Weights of a small mixture-of-experts language model, trained from scratch on English Wikipedia: 11 layers, 2 picks a token.
Below are experts of layer 3 (counted from 0) of a mixture-of-experts language model. Rows are named router (the router's row for the expert), gate (a neuron's input weights, with its number), up (a neuron's input weights, with its number), down (a neuron's output weights, with its number) and show model dimensions 0-255. Each number is 500 + 25 x the weight over its row's rms, rounded and kept within 0 to 999. Numbers have three digits each.
After each expert's rows: a language model's description of what the expert responds to. This comes from a sample of Wikipedia text that the model never trained on.

# expert 35
router:500518529496538465461490474489452544471510542523503532535516468535509498510484515451461513478499467531516471513487470504472483469494548508526473560500535507495500514524499532528532487462495459523545490505464460501521472522472529514488484511534503515481508531461447515495480507535462477530483517539529485469507516532478480476488504508489488455514525517469488499530474478525500500510515483512526471459521480503559528541524472511533479503526479495528510518485463517487506512474480471518531502521528474462457501515527503486531437526491462498502478499487465515481453486524528497491499569482467496474505517473473510499479503492510471480500518476452519499526492497508473492476465487476493529478467491522488494498456479475450493449520546508474499465534489503496497514509535504
gate0:504498515494516546478476493489511512537463503485505450484487477479486503563508507472532479509481482541491494515488488505486473521526510474508503451496474509510513508502474560533501484456490483494509488436471462569490551480477472477497488519482477525479488524507486520481499476509509506525537467511491501533494504517495533515481484521506456487516549507520520494526481471509505493477505559479518504481532502501442511511511508500479520495465538519473494514533523535543531512515519579507505487511502479526523556500573495510536496549500468496505529506483487504458518504523534471517527513500542536524475534516531538536507478514477512511541508487515507486482551488479494467541531508526522502529495502529485506463485485461550476510516485483474526458510512504510509447527527508
up0:531496497494508511486454482465522492491486509474468507523480470506502511500506449517498499507493465535511533500493492484489486520474508475492440486491497493513503558540496531521483482500462468485477512443478515534479508512476482504490490504536540511500505554482464514500522521505513478514496468502514552521515509489513503518497505489514426492501572487479561533486502478496500513551509543417523521502529484508498528505490530541492514462492499504465509493493518537488544485562480542526525525527488438495495513516530512512538522498502475482505526455488510519498488512516563499481528496506528491521491523490511541482468460522482564535510469492469515499473515539479498507538508533533484528479528479500474524526511471500497489529515475492526501467502507501481553466482530494
down0:512509485528477527487505500518470518526482463526481499516451490462449489526533520554528492519489512520515512521449489466473473460516533498505465515485477519471489496483513454488491506513465515541543505496496521508497520499477515499558490525507469524514494470523488548490529457493470504515533519460500505501496483523452482496501468480535503475465501531498465500498472500530480491485548497535496519450484492522498510514530516515498479469535507521525473539534536502538500492516494505504499547521498522517478511493509517518458489491480528510477503475514559506525473551453464512549476539522527502513500477500483435507485505554538527473513509490515491485536529494506508543525495487492460497538500519505469485438496477517520530553497542493499496472459521518513539477503543534
What it handles: Preposition "of". The word "of" after nouns, as in "Date of birth" and "Board of Missions", plus among, de, throughout, and bars in number tables.

# expert 14
router:488511551493535498443508508477456545491485532510523496541501505557491505491538518459465492504473484505509434502486478524553515456500552489515483526456492505480487481514519517513485483458508501500495501499486472494524468535457545501474460507543528521519476534504486538495506482526512477509522514555507490480527499467513512454470510539472478469498508506494504494512523478511478500499507497495527486525523473517493492511484499476561492506491487479531534517479523536498496459468491472505484469493500509487477514503522536537559466518484444535525517502514504453504449502527516465469524568489481490495497474513487491549467490492524506486474519464479482534481497486483455523484460491499528485477472486531497516470479497467474494458563494518450501480522511533492507484498490503
gate1:484506508499525500515483494469488514533505491508516488561509505523470466490471540469425475494481521483518520503505489499540515497482510540482498543509505499504460509499467507467506526460490503506574490492511481451517494533518509486490479495478497479477471522468488505493526504499511455547500482528495456504487518551489498520509494406487521478523504545489504515516519516519499533501493481484474551513509512526468489513545438482473482516528528466527519516497510523508497509517527453528466508503472520479489537508499506487466499498499503539557505485525520509550499481487550522481455481495485500499485501547474535503505495507504423518486552492482477525573485472517489539482484490504525520497492473485527544468461521490504490520473493533466488490488541486491506528497511482
up1:512485518500524530482495526447504496495475515520488563526520476509506488522505512506502471454477497492487489513514494486527503467468505517498553492467535478524453513522486501526500537522479482499567520498503473506512487521508519481525504495489491481531525471466521511478495491509528479493480455510489447538461481510426502519492522488463476456498523570466483489509510516502488524514509479502480543471530487484509494449558475504493484556490531484498502501497508558552468517524477519539460504515437517492504499482533536540530475488501469552495511477507493499529500514484516525499471528509503491509515520528489525510530510509495455491486506532540482541486542526519483530459488491470500499511518494500547538500473473517466483522451536550506482494496494462503463509502477532
down1:516486522495492533532491533443509513505502489449482502521528521483502459540470478534498498500545527513481511501499510478496518570503465489521501476491520502508531502531507505456534462543513486512516488494508465484489507476515474480528525506473547512478518473528495529485512496521460531492508526527454463479469507487478482546505488498530520516502544457580492509529555489505505481497530523486477474458423490525510451479527518490473495528503492515497503513527552502487503526473476486480481507514512506531479503553512484510522488510515513447493497541492513500489560514504483460510496532479505476495476472481513487505501527517446525470530493480474517498511473448488458534472493519501481448507529500484455543478473501517508483501492503496517455497503517538486468482544528502
What it handles: Numbers and group nouns. Digits inside table statistics, and common nouns for organizations or units such as company, League, troops, battalion, engine.

# expert 9
router:519522577487503495459502480488440549459494507527494518514503483534496503498531519465511501470506472516471425501487475513529501499473502513521489521449508535462497505513519532520537531475455493525508485490465465507535454496471524492499513524504470522495507544496490501500508505499497501505493510512470459483503540509488510519477524540464473471524526516483464524509503447502496505502530496524529516462522467516527506538520492495521482484491470513496496575490516585488534479467492464526490480502490486495445496516525514524536467511500448506515518519511512471474460472496520514458499511464459484480489486532478522499455504496526500475511506450477505481508499502457482478501476484503533493489497488538496495515451504462463493453524541520487524476513506555517494497518501473
gate1:493560527502473519498504480429427556460547504565480500481503488531486502450487490480546497506566518493483484517488510493518502499507473522536517520500498477504487513493475516518533514467493483504485520531495469504531499501507486501481501512514465536486497526521470541457510490527508502513483486452519535470478551528498489487489491555505534503492539495528529506471531501468511479531536491533550512482519467489494501520500513522494492460487513528521464491570485556530515532495497488505438505489532470519528504523481502490464503476513492478507517540473524510480467526511489494530524478470514516497525490533476515490505466508552500478508472451482472482501545560504486474491530507491534493527530493485491471536507537489515495484503524482516520505513534519514535503528503503
up1:487488558507506529507498492479464545503502473509507494464526514489482472478537490498492491489478513480497454542485521532498482538492492494510480513510521493508470537522485459503514561509496527512515456506534477481482521507504514490544513488466421515496461480490431474519492505501484501551449471467488549498531550486480520506490481507487508508491493488506486525479539494472470529449516484526573506476482452521461525542461532548487477457486514509517499547515502479529526512493509498508505489488516501500464468501492449498475488502557518502496553517529525539512485517495506519481461497534485506502484488528525488477515507508503506530493477444485517474476511534528502482514478493491486455484533521502510515521510552513495483477453507538478546504484476533494504471519527475
down1:505488495504521461511516499508469517514503481493481479505509471511514485490492462494468481525446541577502463456502567552498479514506502474467484516502511473490527483487452531445480504496517526475493497482539476480452489508483520517469454501530501496494497493532504524515491480460505487510523531442510509533562452544512484493505503476540514501473504512489475506510490525550499495528512489468496499541483473532488517493489493501541522505530543524511465498534480490495534465506495510527472481504510517487514498458487546509519502498506452495531474516505484461506507489541439483486508510472460547528517485528520514535482477504515462493526545571488468525460536500446506492481468459519523488510478498497493514467522449529480505468511507485503512495502489512462500476497474500
What it handles: Long-number inner digits. Digits inside long numbers, especially decimal coordinates, populations and money figures, such as 42.376258°N, 45,029,443, 2.179 million.

# expert 12
router:508548528461489488432519488478499535471474509534488525518495508539463509473483511459458513501498453518461463473485473519501490448486494523494511507470503528452507504516516504503532476451508482479530476487465494481539480514468521535506483536543499538492514547470485494510497492528460457533508485531483478474507524480486541475478505510447458485531524535495488529527521464549505473518505493518523484481520484498536497509499467473530467519500468496527513544506479492483473488482531480570494495480478508477480477521525482524554483531479495502525498506507481508485449441528541495458512533490504464499494502498479504503494494525516480470529540482506496495518506517499469480491485488460505510476486514527460500491470498503483521494515517539469536441508522552534482482538503496
gate1:517525557512466520536521481443511486442533486542506523545509504465484499504468516481520525494463477515503475486527462490498525487511503471508505522513422497540524495481467514495495493475495471502493519511482488500507503498522521529488520538465527538503544490505475482493481511500543530527544473537520442486497509525466506487462532506474469501515476468525525503473504510479503512528500500517495513466555528547517457500524512504488505486444507552488498489473545536452499487460492508482481511482506458471486477538539498494505458496469529513518495511491489485481543476451532486487461473514534530518511494520528518515517509499449529532474525501492497489490487509516458468514510548518525525539518497506442493521486502481446520490477444505481518517516519508496505512513527480
up1:480515500524538505500471489484513520510507504452501437525519496489545519481542465446497476543527460555516510520509438499495529505533475466507533512479505497531500481507520544498489504508526505452528473511524500501500495496545486489459516459487486482560534538498475506499507475488499471505490510507460515512512465476484513551529480525507521464480475517449488492511533474575559465534496490480508513499497512509500515520505499470511494484526514468517487486473465459511450493512503528478493524478474543463525473493530539485493535509487537475484513489478538484526538513511528460504481502476497492509489548472488484487512528486480514463546505488503501503520485471516497480467470521458484551476540536494494534537479509506529503502507531473473498519455513480514466524501493461
down1:551534553560523526521500504522448517496469502481507501510518506525546523506504528526508488503491513494564506537493484482502503550478551491521533497480487533490537461496477517509525464476512498521523547526493457449487489502522530459476490526476499488489466530499486495477515451478476499486525512503479548478486517503516484504510489497476486464524512477503519487486543490484499540448523468521479459518568501500468498494568491489519546492520512481505490528512486528521493510444496534527499469506458495541471543514486493522522468480494520473488506497448497460505527517466513499495518488512486486500546538482518528518521522488512498526506499505475514492494523494491456464521508495505547552548492514470507533524495466466528475493515514467470494522509454500493502474509539482
What it handles: Listing commas and conjunctions. Commas, "and", "or", "but", "while" and "including" that join list items, adjectives or appositives mid-sentence, such as "good, intact".

# expert 44
router:493524547478537463471482518511433556494512520513503500502535495500474504524501488499502487500493476526486432492488522499523450483473538502497510541452509511476474474503516501506537483456504510501524525496458484512527467517491533513493466499511488496509517493471480489518498501513449505558513515520507475495499534481448534479489515543477464487508517530494490522509492447536473476496497489522555449471512481510538492543544488507534474499507458487517502517527492504500481508479503448504480467519514469454486500507514496524502447493490511527507515541500498463492429462507504507493487544491473479504488536514496541505492516506522469486491485473468515467515499501454506493465474497473523515495464494541499489485464493481483504436523542546444482475540501493504471493540509473
gate0:540510478499503534510496471516501517464468493487480491467527550500547503493457456511504533508507456493538483537481515497473507477517477487496478501473477444478487472524527479485493506517503529476509505510478511471464458512470533480516483469489517529496547497462489490507529456470500481472531469485510530511494492521490520539505505494437494554506511509484505540533484507506479478545523516523497559505515541525508480504505478507511519485511517519511556535508506537475519498490468515495528475487493531504452529489549485468514486489509469500482534506509525509451488525499464514525508496483455479482461421515495560499482483511465474490475490526494528514509530515493488483473507483488511520502470474510504479509440530479493502498496529534552503514493489495499590547523479525
up0:500523520504516498529501500540521486497467494490449515508471511460479533487469517496500508511547508478454451500487491510485468489515510517444532492550457518533513477477507460522491467539496508525503507512491507524502524501482548473473499465447548521511492467520467492503553523512534483507495495491475521540507436457490479522551485509542479495498507501531492467468536532497452471551473519507523538508505533478489492464542496484511523456489471507480525502486468456451500494474483518493499553525542505516529482480493521499506545465529496454496513491505498534467529478515504517489494507508545520534495465539530484490467499525471506529486482478501542494489500498522533497502497546446449551536465479491515492524499534509481490526502527522523501500481492508500503486509506505
down0:526460536540541475474534499463521551493466515514492516531468513527510437524490520498492525504534464570513501503524484463482467505523536514514516509489463499538507487488533517438507503511482511531517511509513460485497479518482551524497459501478489505501523491491494491498506536532484497505489533492510502488491497488514528496464536539454483495505525489517551544473486501486458481487458516505515501498499528492543481522527500527507519484503477461488552520500489477510455504488503437509508476523479537484505494489524504499485537531476502464516554517442489529473477520473487458510488521505479524504552516526511504468470513499482505483472540480515531502565497505496510507553452563543514526538491482490500499501484488486484502473538524506503443512490493546521502494516494496
What it handles: Digits in years and dates. Digits inside years and dates, especially in headings like "==1980" and table rows, plus "this", "these" and heading words.

# expert 7
router:463510509419539486447502496501458557501513522491489554520496495540487510488485488464476536486504464485499500495475507531481482455478534529543472521495517533447481489516506500532520472473506496530532526490477503519536487503463509529515469513550521521519505539465482480516472523542466461520492509554461480458500517485491504480507501484478444461514543506510473532507507492502480512538502484521514483476515492493504518530522483519537501512533483467522497506508484549484484527503513461521472480502507495469459495524531520544537478534494455531499491532533484505503467452543507488457537511486481453481478471492517537514447496492529500495504484502502528521511471505484483493488456494496493521474448492496490486511453482500478534447529490506491538480510504511520504511494484485
gate0:500542484493487486445485484477461506494498508457418480543503486512521523490452500508535525510514505500497471493504506502487485482482500501524495509478496538512515519523501493511519503542470481470528465517502461496482492512493487508525519511481463482482497500504534505482496546559492495510451513492465485490529503476501510478535505477521478478509544480528516537481481477493489440555489462495545481491501496501511453526457504499561501475518489488507504485503487518463455497466532496526458501513453495512470442529534500494522523462520559463494503488452508497526487477514540515521474482464479474550484501523507531513483491461539497470485491467511486497506481480503507490541460540494507527523472485471493515521466514474498523496495571468456521532507503481517508518518482439
up0:471542488507481539478500474498483488539505480520477492470546527498460491450541519512492508543480501502506486525493518502485517532475504551505547487523485521498477481523477512465506482493505495487520464504482467443482499501526504486430492482532491549504513507466506498485557515483509475480477511469500507499496526465468526528530517478493550492537503538513494527529504481472487476514470478518492491504469497489493478503467522487520548493507524465482477480531493546473447524478489463506474509518472518477491444487469487512496507437529546514514467462499503513494540493490530493536441504511529466539539498531512543524513485459539462463470504502490446480470505512515526514510479538534484504528465486507500516527517520491539502498534469469473509494500548488504466516517479483
down0:509510529497543524508475499513492508480471488506514470481487491486511526492494515425455497471517471542504474521523528498511484458478508508471481483545482483489512502472534507497519516504493501520477473540477481491514507485480461512514497498525489494531485541539519493476474502510483501520500491520529524484519519515492529514494553528483497572468481520479562479534436467508486500510503474498500451500502493503470535542502516502534530459447506464484508505477475497520501416509492510456498519520502471453485505515476521459503430486501499536480488536445513499516521502498524511529477534479517525482452526513539497477472491539533504523500469492557457487517510468470487516558457487514509513480493490503520531490493490482475463468528464493537511479502490473514516506493522486
What it handles: Locative prepositions, list dashes. Place and time prepositions like in, at, within, near, plus line-initial list dashes, colons and table bars, e.g. "in Østfold", "Location:".

# expert 40
router:511508552454503496442484492479467552486472544530489526526538492522492522480463510447472503502486462515487436514506495519538449498518551514527487525475515509489497508526525531514508512499536514504539467496480474473527476497483504532513489544506499537485505525459467511490501521517484451497487498518478470488509510490475500483522526514470505461486527531494491517503501482519463461494517459520523492471507509524507519556510487517532481503522489479499502534510486511501492518500524467529487482496512489464435504496546486507518494522466471507511482497517462468486476455554509473434524531491484470511508515524521519522457479508485487496488519500496499509502494484488448473476470472468499503498496495501501509500449495467449515424533542545458513478519489550525460503505492509
gate1:473500506471515495512500496472499490512458492472508483475516495461493547497475505510503501489473503511516495498450467577540479518452489508551549480551510507484480522478469465523495489518480505491479518495515545514549522566509498479513503500503474498532489516509515490493533423437515459492493504506500467468531487505508496490505487469507475491530507499463494509545483488501498512490507523448539474507465468510515495476451493502485565493511502510525529530486505496503489509512503537539531518482494500482526487497505480498481521462512505476549491487461439500536505493481522523525523536474473468515481509515487488524471488481459511544460548481475476481484494519513480513505463530436517517506510521518485525469510500491516487520508515496514577482464465477455470536500503497
up1:504519445462508513494475533480476513486512492509519482513490511557526518506530508493483498546482496544502432459521497532498485497531455528442509434503541513492483498518492542522498514484530488498556466511514509456516510497496503474485521495546511506515539525503522530461506506481494484495476523477493490502475524493471493536507481450478498511532484502516497498539482513460489461493508517513495498469537519516537501518500498479517501468511499493449491476512510498456516503529468456509466484487519535555466484504545544543516498509496439507515497470497499520483509503487492492501502460497534496497485507468441524514501515505562451475484499472490522473458503500516521505510461510459519480512506505493517541506503520516454465537580530530490519489475486465537473514507505511
down1:532461506505487465462483519473532539495506460466529484519475511516470463484466501527530531539550490508523485498495522465512500517502456506472504503487493497485513493472511512519510507508517477510525522506501523487484490450467524502474471498521455486473523517485476509499488486500535513508529504516494502482542509494504485485474507457521520577451483500480513467509513477478482471476489492509510531493513495480492451544499458490461476539529463508512520540525477477508438480546508457551486517477484490503449547522485489491519454572511502503544486517505500526488539489468500526534508552543482505540492504503506556497509539523483498470489489535487492535472530482490484503470500495524489510490582524486476512494478484535519473481482529488498477503514475502491485485464458527
What it handles: Space before numbers. Bare space tokens just before digits, in tables, dates, after colons and in prose such as "in 1950" and "live 60 years".

# expert 8
router:519534524457496496464507485483479593480511522544483498523526487558476498509492482473473530477504519523458454526488490506518474454474513498489484546490517534488469505529493509524485506471501518545530470486472502498537484511453506502527479497511492527504521534462454516509506514502460493523506502538487477472521507479460511495516506523466469481491503540481441524512483468532475484474516491516527489497501476485500541495489463499515514513511485492531490533502505512482479518480494486539513495498532499480482497520532508524543478513482486523494498523507498504472419458505522494432493508480507461490467487512475514531464464494525475454499502456482500518517487534491464494483471479460538495491461523538455523492464477514474501462548528522501509476549504537519488471539486508
gate1:457503521469510493506531463485496538520515528488494476516491465475477509480483536485485499511496488522556461507537475558529488543515500493487503548502553522471478468472541492544536485464521519522515474521500473486501522508495481493507492520544549496491514485512483480498482473543479469512515462494505487509464552468498529478486527489487467479544515472487541489502509475536493506509493530498527494507493527513475516486490538521523421499464438500483500551528501471482487489514476516475486464470473463475487454496528478505479502524535490483482493505492510510480444478488507494549503526513474472532535507502505504507503452495492513479548491485509516576488521484490505488498486501524508493459495435518505475459504538490488504497550527533501491503485539484496474534537462506
up1:497497496511498521493480563525481433535511487506510541522489521504527515518492486497479502485490493499499496534460507476485522439460506516527506410506483462473523495512501519499478475545490481502504531459507505498530487532510526488468497489506486517555468555516538525537482513475488500504485562495486491507513496498495482513502519502497509493454504524482520495520501494460479490515504526480457508507448489505529490523504504515479542447509529473496513466495503518504509490484529498531549517505549496523551548492516509496513491489462498493492458494468509477556548479519517482474506504482529515452518476478506490523489507459500491517444460478505466449464467547482483494507485511477524517524538527493517539504462462480501507482459500481508496482513479538532529446463526493
down1:463495490500476483531496461487506482500432528507490505501465507498509510486480506478520473550511510498519524514504522547500488465529497473517485528500501469475492447449524503547517495468469509521531522510506474473502494481488533479496517533529508531513524492510512511481476521523499520506408521485525490519477524512521511504478557505472481511521529475497500501517533510507513471488496475498504459503507527527507520515492513525493455450516464490481492453495522495458472456525495526479483438520473447545525531529490528523520456539503496502438440482486488500499487484463482535491494514486456503502485483504555504492497520501536500485556507487488482500512484495491476539472525508490527476458545491486531488527476462446546471458493476511505486476502480467505490492495491460
What it handles: Clause-boundary commas and conjunctions. Commas after fronted time phrases like "In 2023," plus sentence periods and subordinators such as after, until, when, while in biographies.

# expert 37
router:489531555431506512434525484482470577497480504535495540554528465524462483488485504481475510488483465531476511474492502502531494462473555511514494507487482547506469489505521509506487501459475479512518453510496515506536459531484515528497474524496493517511513500490514503509496510529437484540525489553483480505500505481522524482494506502461462488487508529495470513493481459515482497494496491518554483456526474510536503549508455482534506483504478474518505514500456506467477493515528484507498499483497496463492518488522513502534494508505502516530487496514466448462453491515534459489497559474504478467505519515527519558495498525501456458502489470509494508533522539495443525471470494471503531496477505506481504485454511455460493481531494509476514484510508543504480498511496477
gate1:499499507505491521528482497516513542494523508517477516500539514503481507491497463467536484472507507531485501510528478485562511475482480508493515506471543523480434527531482469506484531477479461543494487506526495538473455521523529463490501516499486488497494505536516491482493500530483486548483412572521506475567507461490515533489504535482508483505540480477501526506488577484504516515488480487566505476498489551483531533473512484496502501464493491515486498498523603504479510504503528509508503500480472523474504475454482503510488492513472492478494510524482490497503494507569500473477510519509485468503531489512511550501527527512518498500465482478477520504525521500460498446511524507512505542506504499445485547488506548513490473491508499499528483523466485496503535521485514
up1:485522516503516518514531493528490498496500496515483481554550521474498500486497484508444525514494485503499524500492506501493491492493445553543553494499522566500462457479522492435447483503486493488510466494501494473490473567479532509460483568486492526534539523502510503485463504511490489560490511524497480508522501495503505567512491507516508472444505479507528509482483507510484459492452507493559488457512529509516507506447494491500490491482516492455517481527454539456446485533471481527488526506491501499480483480462507527498511461536488488481476532480482492465468496477530504484447508502496501444489475487503524475493525522537520498500502469512491514449517523510537535528488498477489515531503496508501514489493488552493527495513500469476530503532521482489464494474465490
down1:560498502541512516493526528498499474522501521528540505515509473501541485449501506466498496502517473520501489511512509515517487514485486479495485469499504491481538483523472536482515511510478535519510461505512485523487510493507496466517490475497485448542505456500473493465515478489479485434519496445511465489545495508480502485512535513494552492484489489494515493533503523535483485534497506499498509530463470514440533506484500464505503506479491488474470446503487505494485488491519496477490517439523457515503531469522456482447467529478528510491546520486499491420488523503503496490525485482453510511501546447508528522487570496510489490545494510484543516483500502522540469554459505491501499508490500446514501485536503485483494499436488527545541499555512514450503484485496494
What it handles: Quantifiers and indefinite articles. Determiners and number words beginning noun phrases: a, an, another, two, three, several, many, some, various.

# expert 22
router:504507517456506523438529527484490575490473527523491530545506483515474478511499505457486522479519479484478427501484515512505483479498567538496489533441496540474503495524497527528520482465494500544529500522500513454503484492478568538522445504524496523521483526499467484507496479521503486513517478567533473475505516496495517487491502498464493465494508562477482505522504453528491493528515503516514511467526486497528529540497507485511463530524494475486518547498494532487490506501531473517481498474492482495468504539516488530530458506491471541493514533531495500485468465537527465474501551479517468472509506523513492537450484511503486489515514493512516497502490517484468512490486499465530512483469487509485508494473481489481488469518517525459499441509524562526475486491532501
gate1:502519493482492423481469557526490497495486531456451468472512524474516498461458510518476467531535460495504472510507480509511472535464533492530496543506533536519509516505475511466500564503502473492491490515509478479523489489509533552525513513551509489478503505456526473476504549487436500502458473510485502482486475482488538498509513523532503491542524506473494438503519527496553461477472489471557497485494484500503480519487505461485488463482503514533520467502492473519508490485548499525478482500489533505495508496506505495505484509517529513490457536480512458504492501550537509482506517462467510538442502513474493488532540514494471535457552504486476502510473531488465503510482503526489490504474490515465485522489477491495520491510500526490513476526516485420489481486503490
up1:521478484496526540512473506574518482498523485526500491535432461497471500530492511515536513465520528496478497502469456494511474498507496491515534493532469487512511473499496496530518470528473474499479505492461523505470497530533509523503538508487477479526492487504455465545503535499523531490541516494472491516504506509522442497482507546466497462517488506498483485466515471550462560506522480475513507527519471480505502504518502494536490497499485452516471516464503509502551491525474499453510476467552496503472500493510494542484550471506498448510509505511519509504504573469489525551495451497517506545498559493529474514489510498519522495541510462495512502523503497480506474499484528511512482523504534513488547468540506503496473515534515483518464499481534488522449432481493517
down1:493481482477496532464481530546473488505515510479472547495527458531521542514531474485517498478495474524482491515512455509481448482514494509479479489556477495477512512536482533468518525484496473515506489475513504470529462473459500461484535508481479529549544498470528466479472463489501504500521507512490487476511508596463521514446491478495542508471510513479500473540473483515521475510509514518462480475501509492552444472486458487497519485549510498482501496472531516538503514482510509509511493532482532527479526512499565468492460538474479555520511485494463474491524475491499475486457487484487489492493466484494506475493521504482528501498527468485495511496491483487470515470463516512495516514506529492457499482467494481481507512472480491475500449573529482451533495494493497
What it handles: Table pipes and punctuation. Pipe separators between table cells, plus sentence-ending periods, semicolons and closing quotes or brackets, such as ". and );.

# expert 30
router:514537492486490508441515488512463558481509538512530550555502468504489536482477506497461477486496479512484454506495503502497462513475541508512459498472507524471499491511527495492514520485475479528513506479494490500536503529483553539496488527521473507514481536517451494528483487531484461507500490536522450471480480483503514473510510503472462512488537536481483530521458466533485495496529497499532479466491457476549522501507522500575469509503446483561519530505473536493528494452488494500482486479474466490492520515528473567523481540509477521519538522495491469497453493509531525460512522500481492476488497524512516515477490477482466460479508435495512532498467524504470484505473472499528536510483496520464523480492492480515504479516529531477526472521509511519509482512509457
gate0:498485515483509514473488449509497491513524559501496444485525483481505475508444469505513534544476481480511493492539475490507517471475509473494533540473504547470470502498482522497545483530523500527524473491504476519524469515493485492515529493493516485516477499493521504466496463496455457514495550484517485500487525540539540523506500471517486558525525520520459517540457507560486502488521494487464468487493507512472497514464513455516517464515521519509498500521468505503508476474511488506496510470475475513457493508503534513497492523508483524489440478505499503531498523545490523478493501415513532520495493551517531472498498506501480522458512500501491442479475500456473495515511499478521511521504501468478500502480546426511506493504522518419521511533499506515461480481459471
up0:510528488482516514484475495503477481528491532470509497524506483489485493495471470484504500529500509499488488502533490459489503495456495467462503497508489531519510481491492516482509449509511501532511535499505536436497459525494517521518516479451486500546451518494489482479479475511534521473525572454526513483512531526546516455492486475471491501495515483530484481536454486521461504500524506468504484477500528504519500521445515449534457472494506487511495499505482504462470506455474497492462508486493533521481474466546503513508483501527504481527483489488508508495524517523493544488456493473532527515517439537483481489516434460499481530485502510466502471472489502471511543478531445508525501515461504461465523487498519501493500508514516460427531569521506523502483500537458475
down0:511490524470506461509476468501535491510549458534506486478508446509471470472469483489508494471500504463495520505504497470510533487490459521512499515505512493467518463507481535539474512537505514515472481495499524493477491514539481453527468505486465559505453470505514502479476498513490487485478502530468500498517512457475534507461464486537463529540533462475538521502525457477534463510484544472530489469487470528490460487525502516475500486485510515557493534472485496491496494500506461521486453512487526510504515510480549483552496460481514498469502536523502526527509481512547470523483478475506440491491534531494470501460550538549501529504508491527489493536485489498494506542464515485482538499509488514454507512476472460504526490515446467534505512492465503518504474537522481
What it handles: Preposition for. The word for in titles, awards and prose, such as Act for Fiscal Year or award for, plus heading text.

# expert 13
router:518535546441526464464501477506500526489467491524476535539500465538489526495486530468480512490475485500483451515494497489492501453506530518513503518437493538472502493512483520508532487451502495526496509489450510481506464493495489519530480545539519533512494488477475493528499502529460477516510498529472480463498505513493501477463537541484453496538525541525497514499498489542480475523492486539511461513502471520534500526521498510549516479528458504531496552491468503473482505475527487527489471531497469467481495545508482549519451495493461518509511528492482519509473475518547479481502550501518481476473495497509509508453488504513500486521489479499502482522461516495434517526459513478523537452490517552490475497458480495494507479516541536469508442520517529532492499513506502
gate18:503481505509527498523460487502499490499540543516528491520523492455479556474513520482513482539537512519507464450515493480533495497518514495539486473461472467502528546487554489489550476477569504476471520532544508488484511484521503520484483453503510466530542488510523496482489480566491484479499486509532519559470498491515495461457536524516466521519508511522511483478486506520537494494485510504509480508542545492497485494522495523483460498521460496483498514536475490517437492524502520483472506488507493513568497530518490507467471536491489498493517464517494499492516440543558501508516499497513481524483551486526509501468508526461474534518510510520559523512502491456495545468512503482472477477504487483512454544508511511491496493499451527511477469546526487492505488493497493
up18:553497529520511507491519514492502517525511514521482505484530485487453525470494512521490461472527493505500483421535510491504501460518478423486465509495451478494448539454487474496544487449545495475474506479541521478477531507536521519511498492496519530490527445498483463474499518498507489492489514520470507544523502490477545453487476501512521537552496483544517488469512496485508486494494496513470466515507522514438489512518509477456467508478456516495457482475480472471497492533499472436533516469493511484530519502495483496509487538490522516528533448525519525510538468492503551537493480508523490520495492518537508469546506546508491499477539539463525470511506510506476507481502492487514508501511531510483488512537526531510531514474462503546515481484495511475516502493516519
down18:528556509533494535537507473492471485463494471491506481502523496478478512459507500515480440554502477470531526462487487499457527525506451506523518512469481520549497513483455466523452475496532503507484476498467476505511510494519471534522500505515503465532449500487497523481467496529536530518493518522489498503494473520496500523511495508514510515510495490502545505505480486504440489471485488532482534475527535531509487527495482483537483497445520487509494483508525540460481495525503480503524492477443512503482495500508492565481461480489461520516524521510486523526460505472497498526542479517487539492504504500511472492481511521487539520510480541504412481487510539479534521520485511508501516486534497524478513492537476551475466478451502460498449556493508490502519533514550482
What it handles: Conjunctions and relatives. Coordinating conjunctions and relative pronouns joining clauses or list items: and, or, but, which, who, where, ampersands, and commas.

# expert 1
router:494489568451489476474489461509486556503489542516489521544501506509479495510521522458449475501491502508515505498505477524522471477473561551499508528450533547477492511524504513508500497490479520513506506474471459483531496497512506485477485517519490525495466520488518469504506495501438491526509496521486462504502559490483508456486528518499445501534488536484471514544496506525481482487527527529535467452488502492521521501520463502530506498498467495491499567476465548468459472493483507545488451496464475461488502523511532496525484529483452538506484524513471503520442486536512497487500505529514488468506484482501500508466466492513503493525497492483501558514503497499436498496458462485515518483488494505482507509469478484469500473548496503451519479535513523523500502505480452
gate0:445517525495529460476506467482439492527512474504511462498540525500484511461514515501506494545500467514493484537512520485509502523498539565487486491479511502510445471510480496549501521467484502484544517506480501464521524448522507486491490515501506517527498525438486483495522520496498492469486486456538515486499511491525510506510523496497485481493572536504532501541481482531510475462508501460475454488489496532529508508461559467506438472506516450487519543484505502550504478478529515465480496530508487449475493540516490454498454520550473522509492500463483463496477518503528513507486515509488497507477458474484468494506477448491513539481461491500518497470519493486491500514463481508489455462494509495504505463480555481481505465512480482459513504493509492500524511474521456
up0:524531486479461541522463486516473506456488508523508487497471515528519526489517497502517522513492478495445473477486519530516454471524504494526485531517472463498519458477497476504498456515533482488485514503545519514470445483499522520499529504496481484458476549521514466475428528481492503505503543521448518500544537531462486537505485533465478539503499471489490471480533515543501515517526443519517477466512478517507552516504515501510519495518490462526514481481462512440515515515488474529502482515518484492485521460480479458492519480451531492488488456421522527481513512534502503509482496497493526504486506530491510465502487512463501498537494519519483494543501513498513474507431520516525526541474514539500509526515483487530496507488507542485542533517506480498470471509526479
down0:517537457498513481513485515540513512508499491534468483518523506481490506524483476535540515516482510500504443490484509481485481474522483526495515485494498510472530523518482463451548511497511463488511473518529501477522536531522508511527490477459531542493500569464519495512491515527495520516494527495529525507454487486505466494482489488536456458528486486498507540443508523521522505526486514493473531503489534521516494505506486517527549506530507534512504463497477509438498493556481527523516463502480488530530480491524541488542488513512490481523546492502477465527492535468492486462489550501542448487469493506492456507504508502503534510515576491524477458559494487547478487449514461512479492493490506515474521533529503539497502503478554476483507487517497505519528446492484521
What it handles: Degree adverbs, table fragments. Degree and comparison words like well, very, more, less, plus minus signs, dashes and cells inside sports or discography tables.